Below are experts of layer 11 (counted from 0) of a mixture-of-experts language model. Rows are named router (the router's row for the expert) and show model dimensions 0-255. Each number is 128 + 32 x the weight over its row's rms, rounded and kept within 0 to 255. Numbers have three digits each.
Before each expert's rows: a language model's description of what the expert responds to; "gets" lists some tokens that make up at least twice as much of what it gets as of all text. This comes from a sample of Wikipedia text that the model never trained on. Tokens count by the router's weight.

# expert 60
What it handles: Single capital letters starting a name split into pieces, often after list dashes or commas, e.g. Mae, Maiden, Khejuri, Vålerenga.
gets: " M", " B", " L", " K", " C", " P"
router:165088097082093163126128139125167157080173156082082133133132150104181140057151180116165119169162083138097156180083129122108178106147107137152133101178085147174127085086083128064128067118081095111159127108124098147144084102155071133129125085165073110202178112138135056155117096108123171117208162143130115065127140131190124122126102130106133148123149129124094162107098117103143078121123097105132143149109085113110067195185103166148148115162162184149121107128112120058103156155097106127119107077136127149158112076138136169080131123074142140142152124126171113134131116128055113092152214156115103101166105129079102129147133148084086100101101116095163145121133116113151108175126081074131185132140161138037143147090155091127117082148091102140115080082093150151143162090115182

# expert 2
What it handles: Short word-start pieces whose word is still unresolved, like leg(end/acy), v(ein), int, def, part, n(aked), Nov(el), mostly after "the" or "a".
gets: " v", " n", " on", " part", " int", " leg"
router:146123114105184121175119127108105153094214109144130120159105111130109197104149104117173074118160143117124140109078114160088149136140136139159094105127128155223064091136051176105099136084138081097145194167094121137138104082103130074097135124135038137126121088163159105196138125123065121103147145098178125086101061145139078168102125142111136171109206160101118156173168089098116075095130098142175129136098123121138103164158110156117182066102150160153064111150183170168144140107129129119175137091129095125166123114151136140087128149117128180114101044122148107151142124087109048099166155125078123137154131077123109074111136154100100135138129102127147143128096078141103132187137115162116115153093134072085082166164102105154064126140081123133119105124093103081094185128109129

# expert 22
What it handles: Function words and career verbs in biographical prose, such as was, a, his, began, graduated, attended, served, joined, usually right after the subject.
gets: " a", " was", " his", " as", " and", " is"
router:152127096108114060155172158112107166124113112117104144155147083144185131100168172134201142176141083186126160139160070159138141129119104172139136124172119156146122125049115144147122079102120068114145154140102037093160114093144098113108164073187075130157162095163179118118135099111136156135129120057111114112086142184138085130147085158074172108162127086086104132127105122069083132118172106163113144178129096129112082194222106150141173133150123174127102124163205191118114162075102165153133106142123105088128102097144159159115185126133105132120157093091130127125140125153096082098172170161106135102170133094102101116107070123110120072108112124060165190121127134178121118171163116084182154117104167094115138130126141090121133083151103099099167065083117156144169143106149142

# expert 10
What it handles: Short word-initial pieces, mostly capital consonant clusters like H, N, J, St, Th, starting names or words, as in St(avros), Th(irty), j(et).
gets: " H", " N", " J", " St", " T", " D"
router:162118080097148136134101132104168152081171130066121160152128109117169166110105160110156132121115144114102161149115078110099136137160161125187105102179108146128156123111128131117123109095091114108185157143108124117146145118175107093098113123168085068151104157190156085130085105120125159116210144095177110087106142125163152157071117090149112110134196104148085127129089125129143080140137100163117127151102119131104089192210091226127138125146136124152109161102142125114124179139095085143146146140183118133126129091112115196074161152108092106122128121109151115179191105162036052100120175122119146107121191115094101136145105149062051080110080111126150127139207121149104106114150150105156168102112153131086151149108118097145092040207091107129190146111083189104120167124123149

# expert 55
What it handles: Coordinating and and &, plus possessives his, her, their, whose, 's, linking names, family members and listed items.
gets: " and", " his", " &", "'s", " or", " its"
router:141099077087137121147104186141125132138203144120126132136140119147157163103155138173172095161142102149105145140147119161106185193150109120189088084143097179149113102106135191107123143136054109149124123101094078098126124130111117109097144122139110152129178078169114116203150121099139117107113139081141147069108104146157124189071083200112205139156174141079102094140098139118152103150155137149149192183106082138055096186140097166067136120204177136141150131108114165091080141083095137086132102136173112107163110074100147127116198156117070134127220065084089135190167106141122098119160177101095157124159143144121123132166079119126100136128081128099123120082163125177143075169152116132135113163051141105105064140121105087147123129138114137114149139093111122116134145123150166

# expert 41
What it handles: Word-start pieces like conf, des, Ex, Pl, res, reg, ins, and S/s beginnings, e.g. conf|usion, des|erters, Ex|amples.
gets: " S", ".", " s", "S", " Ex", " Res"
router:171106128097102132120123147111161133056150123141110133149115156135145112077176164109126106120135059136112166139090084136084120165135143138128161092158108170136139126104156155119128183070056077117152162149099108109126112137105076154074140116157122118186186132118162098171153182116116143120155162110106129104148098094146091147143144168117163132107126122120115099138090091104076051131150156166167181207105138173059067144163102143109154024152157087155107119134161136145103151123070132106135137177122101137189065086124106147116103206148081135162122160104089131142140149165090081130160159165130212069194145114160126070175131155101101113131080124057159152127188090125137099180147103109145087131109129147077109178116141118177115074145088152117111132126085159160121118081141142

# expert 34
What it handles: Word-start or mid-word pieces with l, pl or similar clusters that continue into a longer word, such as expl(osion), el(derly), rel, aff, tex(til)es.
gets: "l", " l", "el", " expl", " el", "ell"
router:125145134103143135170088169081125170122143144127088176163135124131122138137170123154179089112167097127133148158140153148114185222146142128104068075121111133174086113110073154047097120119096148155118173131081132150145102100128106158111152102133090119098175135123165097157091157060081100134136203154134114057096081107157092134139114142110150135138154139080119156107089074167131099159172082147167166129093105150127031178133092167126186063094180179150119090121154187134126153120109099115122141121160108087146123129171125143104173203116087127152182075123158120181122069144111122161184136132188154111202167153173165114148161105055081130113126074126143102096118147142140138149146072157170137120114129110113148166080138156149091147148098113116138145152133152130120114081064160

# expert 58
What it handles: Uppercase abbreviations in tables and rosters, such as football positions DF, MF, FW, country codes IRL, ENG, and party initials like UKIP.
gets: "N", "R", "P", "D", "C", "I"
router:148128108082135126170078149122159180133145142153056157182147151093135123087144150106146066127155088177143174168097142114111155132138099135175123144239125217138105122135125173106089084100120096120137141171114106124155123091129096155033149105176111106220146084143127093149108151127091163130155137150117115062109106138151075172092091174142136120138202108097094123126083073113122109175155147148084161169095111122125089146128099146107154116195147128140101113113090171105121158101143069071138142118140138121133101118159130107120138135107074125152127066107135133106160102191095121141189161120160143137163180075099074109108144128091039115086126121121164179138134101142131040121154108092156191116107157089116105161125142091186152077155130152099147124140090130079109148121134138

# expert 26
What it handles: Capital letters and numerals in codes and designations, such as V, X, Q, III, IV, in aircraft models like XC-60B, V-1570.
gets: " V", "V", " X", " Z", "2", "1"
router:170132103083126117156110136126118178099164169118121151147158133174125174072129123141185037126137095143089122138085107100133172150164116120127061115209110150194142048134082217121143132107096127132129168162101073113134039102140107087117117111152096100179176150153131093150109138103075211077181161129140145057132103154164120143135089142132142168097120151088123161122141086158194124155126100136141162156122130108130071212171102173121170142183104143110110118133155123131106150143183056141098092109133126122100109092084116129062133145114123176135157123069093126163141122104101148091189173158131153136190161100084086090150121127107091135113062113135174145131136156130130095138105113080155163146121154107057096142094142099158098101155107137122123106097155169117111146158113138